Weights of a small mixture-of-experts language model, trained from scratch on English Wikipedia: 12 experts in each of 10 layers, a variant of Adam for the experts.
Below are experts of layer 6 (counted from 0) of a mixture-of-experts language model. Rows are named router (the router's row for the expert), gate (a neuron's input weights, with its number), up (a neuron's input weights, with its number) and show model dimensions 0-255. Each number is 128 + 24 x the weight over its row's rms, rounded and kept within 0 to 255.
After each expert's rows: "comes after" lists some tokens at least twice as common just before its tokens as in all text; "mostly gets" lists some tokens that are sent to it at least half of the time. This comes from a sample of Wikipedia text that the model never trained on. Tokens count by the router's weight.

# expert 9
router [107 143 106 111 178 130 120 135 156 199 108 154 136 106 129 156 195 130 155 141 124  88 149 117 137 131  62 110 141 146 148 128 109  63 149  87 123 113 131 120 142 134 156  84 119 131 149 110 133 111 150 110 129 122 103 112 152 118 106 144 136 123 119 175 123 119 112 112 129 193 138 135 117 152 113 134 137 104 130 103 168 138 116 115 111 114 118 151 132 161 140 118 131  90 128 105 112 124 120 148 135 155 129 136 109 121 102 111 141 146  85 155 120 149 130 130 126 125 137 114 139 163 113  99 159 138 135 154 126  81 136  91 117 157 112  96 120 155 169 111 131 138 170 126  95 148 102 139  74  66 134 173  97 132 115 146 114 114 183  66  84 134 147 122 110 146 132 150 100 126 155 144 115 137 108 113 114 116 175  98 123 143  98 161 147 133 163 122 176 110  96 168 106  94 145 118 145 135 117 148 102  99 118 130 131 148  66 116 155 141 107 136 189 125 114 134 116  79 148  90 117 154 139 127 137 111 130 117  91 142 121 139 115 142 100 129 108 139 147 143 103 125 105 107 132 138 139 106 152 101 128  76 118 129 152 110]
gate11 [ 96 120 122 113 134 136 112 128 119 148 116 119 147 136 139 128  54 116 144 165 117 156  70  82 157 116 138 137  83 138 144 115 118 139  82 131 138 115 140 140 126 118 163  98 117 101 106 145 162 133 138 136 128  99 129 158  86 144 133 123 120 159 180 134  99 130 137  85 147 137 121 115 196 172 117 131 188 127 120 181  78  97 127  92 141 145 117  87 113 144 125 163  62 141 117 150 152  96 146 115 173  84 132 114 124 116  93 172 124 130  89 132 165 133 145 139 113 110 108 132 140 103 103 144 134 110 120 133 118 132  78 129 146 124  96 145 106 122 178 137  98 133 161 110 145 165 117 157 110 102  88 143 133 129 106 121 129 116 148 130 115 148 111 100 108 114 117 117  83 159 119 107 159 100 101 158 155 164 138 157 120 101 129 157 140 147 120 121 170 144 124 147 108  94 144 103 162  87 162  99 139 149 140 104 146 126 106 150 104 154 133  95 139 139 121 133 128 111 117 103 126 129 112 105 139 129 159 162  93 130  95 136 147  88 127  98 176 116 146 144 150 124 132 138  97 133 140 147 101 169 150 113 159 136 115 142]
up11 [101  96 111 134 130 122 132 134 113 108 141 143 139 116 154 131 115 105 140 157 141 154 116 139  67 157  72 100 136  93 170 146 143 187  99 162 129 159 121 174 128 131 100 173 152 122 155 134  92 120 110 128 112 113 144 113 128 142 120 110 133 154  98 139  86 127 137 142 162 134 105 123  99 126 142 129 152 134 114 149 117 137 110 104 123 114 107 188 122 142  99 128 144 170 146 115 117 143 101 164 159 121 136 106 134 152 150 178 115 174 101 166 157 126 133 195 135 127 125 117 114 127  95 144 136 139  85 172 147 142 122 101  89 111  91 109 174 114 185 147 156 132 121 154 164  89 140 157 152 160 142 111 154 117 127 163 117 167 112 114 147 129 147 117 155 170 108 133 128 131 137  93 141 175 105  91 122 122 133 121 151 102 122 138 111 134 155 122  79 145 114 147 117 117 124 160 154 168 119 131 111 140 163 136 102 122 119 105 102 146 153  88  78 159 129 132 102 153 120 132  97 100 126  82 126 148 130 149 150  92 128  87 100  93 129 111 133 134 129  85 135 131 102 149 162 158 115 142  84 148 145 100 132 156 116 134]
comes after: "\n", " The", " John", " &", " David", " B"
mostly gets: "=", "|", " T", " D", " V", "-"

# expert 2
router [149 127 155 144 187  47 144 189 160 132 142 137 133 144 117  87 136 147 111 107 139 153 152 122 118 117 157 146 154 143 130 119 131 100 112  89 144 118  99 128  98 129 176 148 114 102 114 148 107 153  97 150 120 135 153 143 125 112 153 127 127 151 107 141 126 113 122  91 138 144 119 137 128 142 153 140  81 134 107 150 159 148 158 150 127 158 115 103 132  93 196 160  73 137 144 124 134 139 145 170 137 108 105 119 120 178 144 134 145 155 137  94 149  89 103 109 118 126 113 142 140 145 128 111 130 143 179  98 170 155 133 130  84 148 106 103 119 162 114 116  88 127 142 117 162 145 121  88 119 165  79  79  93 108 140 129 147 119  97 158 153 146 135 152 132 121 132 137 117 119 118 134  94 124 152 158 131 118 124  76 113 143 118  90 179 129 101 135 139  75 125  81 128 113  86 134 169 126 130 144 149 117 148  74 135 117 127 119  85 158 157 106 170 147 158 118 118 122 109  98 142 114  93 131 133 152 136 119 168 118 139 104  96 122 152 145  88 155 144 140 137 113  92 130 103 123 140 125 155 121 144 153 124 118 138 159]
gate18 [140 102 107 130 122 174 121 115 139 111 140 138 167 158  69 132 139 127 131 104 115 141 117 114 136 168 147 138 114 148 146 131 123 150 122 120 109 151 138 144 118 161 180 133  74  88 143 106 129 154 116 143 134 183 148 115 116 122 150 156 143 168  82  99 141 126 187 105 146 149 150 114 135 117 129 120 151 164 165 122 160  70  70 145 165 110 137 140 123 132 131 123 128 121 123 109 174 125  96 106 148 128 115 123 164 140 115  94 153 143 172 146 145  88 130 114  96 124 109 148 125 129 107 128 121 117 143 133 155  95  65  82 195 131 141 118 149 112 110 113 156 112 109  79 132 132  59 129 146 130 127 125 140 139 117 102 139 123 191  99 140 162  97  83 143 109 126 149 102  74  96 113 136 128 128 111 160 152 120 124 157 137 116 136 111 146  94 132 119 152 173 135 128 134 142 113 115 139 140 158 150 153 178 144 157 127 128  96 124  92 158 151 154 132 141 161 114 157 112 103 121 135 121  89  99  99 126 134  83 130 121  97 137 136 129 122 118 114 176 106 132 123 134 127 142 123 105 114 134 158 148 158 152 160 128 165]
up18 [149 121 153 105 181 146 143  95  88 126 126 124 122 118 124  90 124 107 139 119 142 116  81  93 146 126 120 151 127 161 121 106 151 157  90 160 115 119 142 160 141 149 171 145 113 137 159  96 164  96 156  68  89 139 122 135 150 139 125 159 152 135 146 124 126 103 126 101 150 150 114 158 159 132 102 158 110  98 155 110 189 111 127 134 111 139 132 110 108 111 119 120 129 158 134 109 135 125 155 120 142 154 149 161 136  92 127 129 144 118 139 114 132 123 124 147 136 158 112 106 115 154 137  96 127 152 159 142 124 178 100 145 120 128 127  75 159 166 116 112 132 134 129 100  93 131 135 158 115 104 130 147 151 138 141 156 127 161 138 120 172 122  61 124 188 113 101 126 113 156 137 136 122 177 136  82 109 136 147 104 100 124 124 152 134  76 128 137 121 137 143 115 133 113 163 120 152 100 128 141 149 139 121 108 101 157 126 138 108 125 143 100 153 117 134  84 179  59 145  95 152 128 140 164  90 112 102 138 137 118 167 134 154 122 126 136 106 104 156 137 154 133 127 118 181 112 190 185 154 122  86  87 138 150 160 135]
comes after: "\n", "|", " ", "-", " 1", " 2"
mostly gets: "″N", " by:", " (aged", " Coordinates:", " (age", "The"

# expert 7
router [139 128 123 131  98 191 148 132  76  99 101 104 140  97 130 106 140 131 145 142 125 132 137 127 160 153  91 154 119 166 117 125 158  92 141  90 112 116 101 127  76 127 144  99 122 120 154 110 120 124 157  94 152 127 164 111 113 110 112 125 121 138  95 110 103 148 116 180 139 116 122 101 146 121 145 143 142 141 155 100 152 152 115 148 145 128 125 112 116 112  85 100 127 174 113 138 140 141 124 137 115 139 134 108 130 150 143 141 101  89 145 135 168 131 133 100 113 112 140  92  65 129 159 119  78 118 181 125 111 150 150 103 110  97 144 184 172 176 108 144  71 122 109 107 122 144 130 143 164 138 147 110 135 149  98  87 144 163  97 158 124 123 170 135 111 143 173 149  99  97  75 131 127 117  98 114 121 118 111 125 158 134 135 145 143 120 144 124  99 173 125 134 116 137 106 132 124 103 113 129 152 129 127 150 145 195 124 104 102 105 116 168 132 108 148 124 171 135  89  94  92 151 145 165 140 104 107 118 149 118 130 169 134 126 123 102 139 125 135  45 110 138 136 112 137 133 164 133 144 134 123 155 152 109 137  80]
gate16 [119  98  92  95 139  68 183 126 128 151 163 190 124 105 105 127 166 147 116 136 142 129 129 152 157 106 169 149  95 138  96 136 123 128 149 134 123 105 110 106 161 127 146  93 108 160 102 119 135 117 139 102 149  86 131 104 145 147  94 101  94 124 137 117 122  96 153 148 147 146  87 155 143 116 130 108 141 141  88 102 118 159  94 129  55 143 133 141 111 116 141 168 133 139 128 156 129 127 114 113 150 142 144  61 104 140 143  99 108 146 115 157 116 164 107 128 135 137 153 122 134 108 154 137 129 163 134 126 128 122 150 120  98 148 138 132 113 124 164 103 111 166 145  98 135  80 147 132 153 131 111 116 100  95 166 125  80 119 167 102 108 132 110 134 141 122  92 129 128 124 148 120 125 116 153 148 102 104 109 133  98  82 131 130 102 141 134 130 137  92 168 141 137 145 156  82 108 117 135  93 101 137 128 113 154 135 144 127 137 161 125 127 121 113 154 127 114 109 144 151 120 139 136  68  95 154 162 124 153 168  83 176 118 158 126  83 142 128 126 179 117 154 166 153 109 118 131 159 149 143 105 140 144 132 189  74]
up16 [135 166 137  79 111 144 157 107 140 111 148 144 163 106 162  99 141 137 142 121 140 116 142 135 130 165 177  99 110 148  93 113 131  72 195 122 119 141 119 126 137 118 124 172 142 136 121 174 127 124 121 125 122 111 167 139 160 138 136  98 120 158 125 110 130 124 149 144 129 125 140 207 135  96 159 150 136 134  89 140 135 134 126 128  87 165 142 140 126 143 148  87 117 151 159 152 113 121 154  97 127 147 126 135 111  95  70  81 110 103 131 134  94 141 111 125  98 121 136 126 167 103 121 128 144 105 125 126 147 104  75 134 118 129 121  87 141 122 157 129 140 147 172 182 145 126 113 116 147 151  67 107 140  91 116 125 123 106 164 156 108  92 116  90 144 119 144 180 162 151 146  94 171 137 136 132 110 161 120 123 119  66 112 135 143 126 112 130 117 140 110 100 135  93 113 122 114 127 136 148 143 137 102 135 124 115 148 119  98 118 144 145 161 149  94 116 131 115 116 106 139 126 130 113 100 138 114 129 159 129 161 161 123 138 175 154 115 103 139 127 129 154 103 156  88 158 159  71 111 165 120 145 190  91 151 133]
comes after: " |", " P", " T", " p", ";", "°"
mostly gets: " it", " It", " P", " N", " J", " M"

# expert 1
router [137  98 134 113 155 137 138 136 135 132 130 137 122 122 173 139  87 115  67 138 126 132 132 161 186 170 171 109 166 139 169 125 138 149 140 133 105  94 138 141 162 164  89 128 162 116 115 122 130  94 120 147 130 109  81 123 159 104 175 150 153 135 134  88 143 141 144 128 154 116  90 138 111 116 141  97 113 153 144 134 122 130  79 136 116 150 129 100 115 102 114 100 142 160 136 149 149 131 134 122 143 178 114 155 147 193 136 146 129  88 102 155 137 129 130 151 105 137 135 104 121 107 107 162 172 189 139 118 131 194 128 136 110 140 131 124 135 110 106 117 154 113 144 125 153 108 105  97 150 145 145 126 128  89 128 126 115 120 110 123 106 130 119 142 132 125 116 143 146 102 180 113 120 119 150 126  89 166  91 108 146 107 102 123  56 141 127 104 114 123 144 127  94 147 166 141  87  92 117 155 151  99  82  96 145 138 114 116 158 135 179 167 124 142 144 108  66 126 158 127 142 136  83 115 123 133  92 126 107 105 129 140  87 148  83 117 103 136 115 139 126 142 119 102 133 136 146 102 167 130 128 118  78 153 135 148]
gate11 [126  95 154 124 109 103 141 107 146 124 137 141 124 138 144 131  88 141 137  87 134 131  97 121  84  91 129 156 162 127 123 164 100 122 106 120 165 128 127  95 128 115 139 124 147 150  63 131 119 148  96 103 139 111 137 116 142 111 133 126 137 123 176 121 120 146 117 145 123 103 163 112 134 121 145 134 121  95 209 143 163 141 121 120 111 102 141  92 135 128 123 127 116 112 153 154 163 169  73 116 126 132 163 155 118 100 119  97 102 153 131 148 155  99 180 138  98  95 113 148  87 133 175 138 108  96 119 126 108 156 103 141 162 134 124 121 130 151 104 133  85 168 131 145  97 135 116 128 113 153 133 135 154  86 119 114 138 150 121 136 102 146 153 157 140 141 127 169 124 108 202 110 179 120 153 167 123 206 142 105 104  86  95 125 101 134 136 128 134 125  85 126 135 132 100 135 125 116  84 154 136 106 118 120 133 124 144 121 151  94  99 115 123 124 116 115 128 139 132 151 108 115 100 137 108 157 138 160 141 135  89 135  92 101  83 114 175 115 122 130 116 140 116 105 108  50 159 171 142 163 119 153 147 137 120 148]
up11 [107 113 143 127 110 135 151 166 103 137 120 121 153  91 117 138 149 123 125 113 114  91 137 142  81 115 134 125 134 131  86 129 150 141 195 172  93 107 152 107 112 161 117 174 115 144 142 146 165 113  92 128 116 100 121 130 162 141 174 138 123 167 146  89 156 108 133 133 102 149 123 127 112  96 117 144 113 136  83 130 111 139 132 137 125 156 119 138 120 114 139 164 105 137  92 138 117 104 130 150  88 141 138 123 154  96 168 181 179 105 140 163 123 119  81 138 155 139 123 143 122 166 132 144  93 126 111 122 161 119 144 143 104 164 109 150 106 113 125 112 109 112 132 138 152 163 159 154 128 100  89 136 114 119 117 137 175 125 170 173 130 145 138 126 160 132  78 130 120 141  99 127 134 117  92 120 164  75 152 130 130 115  99 161 144 111  89 140 124 142 109 131 114 145 138 152 169 136 177 155 159 179 139 165 110 113 119 111 126 122 182 137 123 145 117 134  97  90 147 116  65  93 100 108 139 126 157 125 153 128 142 129 134 127 131 142 158 135 149 154 136 106 122  92 128 142  89  92  59 144 118 124 161 167 166 129]
comes after: " of", " the", " in", " to", " for", " with"
mostly gets: " the", " his", " their", " her", " its", " this"

# expert 5
router [126 119 113 137 123 126 154  76 147 140 125  98 159 153 120  69 100 153 169 103 121 121 118 136 108 133 178 128 132 141 106 159 106 156 115 180  95 136 127 111  72 104 152 110 133 108 130 148 123 113  89 155 120 106 136 112 122 153 115 143 112 161  67  92  87  93 134 112 144 122  97 145 162 158 106 128 124 146 108 118 158 131 117 108 140 138 107  85 134 191 134 153 114 160 140 109 136 138 113  48 147 108 107 120 119 116 122 119 149  87 128 113 139 113 138 105 110 141 112 145 144 146 106 199 173  95 144 119 124 132  94 146 144 114  91 142 143 122 129 142 136 147 102 103 150 136 122 164 101  77 119  78 125 144 154 158 152 179 160 107 110 125 113  91 161 124 117 117 104  92 133 153 132 111 140 126 121 114 135 155 123  90 125  79 135  98 121 103 111 167 154 102 118 117 113 151 159 126 120 124 102 119 139 117 113 119 105 121 153 157 106 144 104 131 121 120 117 157 138 187 136 136 148 101 160 116 152 159 103 133 152 106  86 128 104 149 168 146 136  92 153 127 113 158 140 148 137 130 121 140 100 125 136 154  81 108]
gate25 [115  95 150 120 158 121 156  93 127 116 142 166 138  72 130  93 120 112 166 110  96 140 124 108 118  92 137 106 142 147 140  97 152 128 174 144  97 141 145 158  86 133 134 114 144 137 115 133 110 112 170 134 125  97 117 143 128 126 118 134 104 136 108 136 128 133  98  93 147 162  96 133 122 191 118 135 113 161 113  68 131 118 197 156 100 114 132 124 155 138  81 153 154 131 152 155 104 108 129 120 118 135 132  97 139 128 136 175 135 172 126 122 106 146 124 120 166 112 147 150 126 165  99 125 107 102 133 137 187 149 132 130 113 106 136 154 153  85 156 151 137 139 119 122 116 153 146 106  92 159 144 120 114 154 143 130  90 144 116 137  97 102 133 144 101 125 106 110 147 131 107 169 117 111 151 119 151 144 121 170 141  86 135 116 119 126  87  83 108 141  81  80 109 154 121 142 167 132 151 149 103  79 131  66  99 101 115 131 108 136 123 126 109 116 124 152 129 134 121  87 111 109 167 147 105 129 164 154 137 151 100  81  82 144 131 124 114  93 150 133 143 136 103  93 142 121 121 133 116 166  83 110 101 159 177 110]
up25 [128 112 132 146 129 109  94 126 112 112 144 156 145  90  86 135 171 125  99 112 174  92 155 144 129 137 132 113 108 123 110 100 148 166 150 139  91 157  90  98 103 157 124 106 147 134 122 132 106 152 143 110 156 134 122 133 115 191 176 110 131 123 170 107 136 136 131 145 124 137 156  92 126 150 131 110 163 136 164 151 123 151 112 160 122 132 137  80 156 118 106 187 136  83 105 110 126 126  96 181 142 152 154  96 128 134 145 106 152 132 114 105 158 114 120 119 134 127 167 147  96 125 110 110 134 115 121 155 136 138 127 147 141 177 160 151 123 149 211 131 126 109 199 117 102 131 122  90 105 112 100 112 102 108 140  75 107 124 113  90 109 147 136 139 147 147 132  88 123 105 140 130 131  91 131 171 106 139 128 113 151 110 145 106  93 104 102 129  81 128 150 104 117 110 138 140 165 163 149  75 122 109 166 111 151 141 130 104 132 100 139 151  80 140  77 134 168 143 123 162 122 161 137 184 128 166 104 133 134 110 131 127 155 119 112 161 109 119 111 142 127 158 119 115 106 106 132 151 111 112 142 126 134 120 131  89]
comes after: "\n", " ==", "===", ".", "==", " ==="
mostly gets: " that", " \"", " part", " due", " number", " top"

# expert 10
router [169 150 118 129 102 123 153 140 128 146 139 154 110 123 162 133 173 110 138 148 125  97 126 119 163 126 133 159 159 136 128 177 130 122 113 130  98 142 134 128 141 114  86 137 126  95  94 128 101 138 150  87 127 138 141 148 153  90 122  80 139  89 181 155 117 145 154 104 153 114 148 144 145 138  93 142 116  87 106 106 119 132 123 119 108  88 106 125 107 119 108 109 153 109 123 115 118 153 137 149 146 131 133 111 130 121 134 126 112 114 180  92 120 139 160 147 156 113  92 150 167  99 133 104 132 165 113 101 131  90 154 155 205 155 103 140 140 115 107 126 134 125 141 117 162 143 130 133 121 111 157 155  83 117 163 106 147 140  89 127 142 120 105 106 105 144 104  89  98 145 135 117 114 127 132 142 126 173 140 160 142 128 117 168 174 163  72 143 130 132 139 121 139 179 118 100 123  54 152 171 158 113 158 103  84  95 147 141 111 118 112 134 123 109 114 179 128 148 134 148  94 130 142 147 119 128 107 173  82 181 118 124 149 139 177 160 127 134 127  97 112 174 130 140 162 152 128 112 121 124 175 124 148  99 110 138]
gate21 [112 118 154 107 112 156 173 144 130 120 121 151 149 147 118 127 131 148 170  94 118 135 127 114  80 161 135 146 167 160 168 125  97  84 152  92 137 137 137 133 133 146  95 106 122 139 139 149 159 130 113 137 117 120 116 161 128 142 150 155 110 128 134 101 134 107 128 131 112 173  89 153  64 119 135 167 130 128 134 137 140 149 171 175 165 138 109 147  98 125 112 166 133 134  88 149 131 138 109 129  80 175 137  90 140 133 127 188 152 140 158 106 142 107 145 140 151 121 134 153 127 153 135 133 108 103 129 135 140 149 143 129 137 128 134 144  92 120 120 146 115  90 107 118 148 137 117 118 143 131 123  64  90 136 127 144 166 143 156 125  82 103 120 114 126 139 181 135  99  98 105 187 109 138 130 134 127 115 123 125  78  98 114 100 171 106 122 165 131  95  93 154 114  87 103 124  87  97 105 120 147 146 141  89 122 157 131 123 167 148  77 163  96 121  81 112 122  87 106 102 126 113 126 116 127 181 136 122 158 142 137 148 105 140 141 135  70 129 109 155 185 114 117  91 151 135 110 121 132 121  95 138 143 112 126 158]
up21 [121 166 114 122 170 127 127 137 135 133 131  83 121  93 138 139 164 114 126 142 138 143 111 131 111  98  72 127 155 130 121 119 140 137 139  96 145  96 137 124 140 133 147  70 152 121 137 185 160 118 133 134 142 154 134 168 132 113 135  89 105 164 131 162 136 164 120 154 104 126 159 195 106 130 122 164 128 173 115 176 113 140 201 132 121 105  72 143 124 137 121 121  90 117 111 121 162 133  86 126 122 157 104 122 138 146 155 155 145 117 105 110 123 162 134 140  89 143 101 104 145 122  89 102 155 122 121 137 146  90 133 122 154 130 125 173 143  94 130 114 103 114 155 128 148 136 122 162  80 102 122 138 112  95 133 143 114  98 135 148 153  95 119 104 125 142 153 154 129 136 133 175 154 150 155 127 134 123 122 131 117 122 186 148 137 119 163 109 145 134 110 138 144 137 142 135 103 158  93 100 162 118 157 114 154 116 146 132 142 156  34 149  82 143 140 147 130 133 132  84  93 102 145 106 175 166 143 145 123  86 135 121 152 148 115 150  96 160 149 141 114 114 129 125 120 156 103 129 102 164 121  91 143 125 146 111]
comes after: "\n", "-", " =", "|", " /", ";"
mostly gets: "==", "===", " ==", " ===", "====", "==See"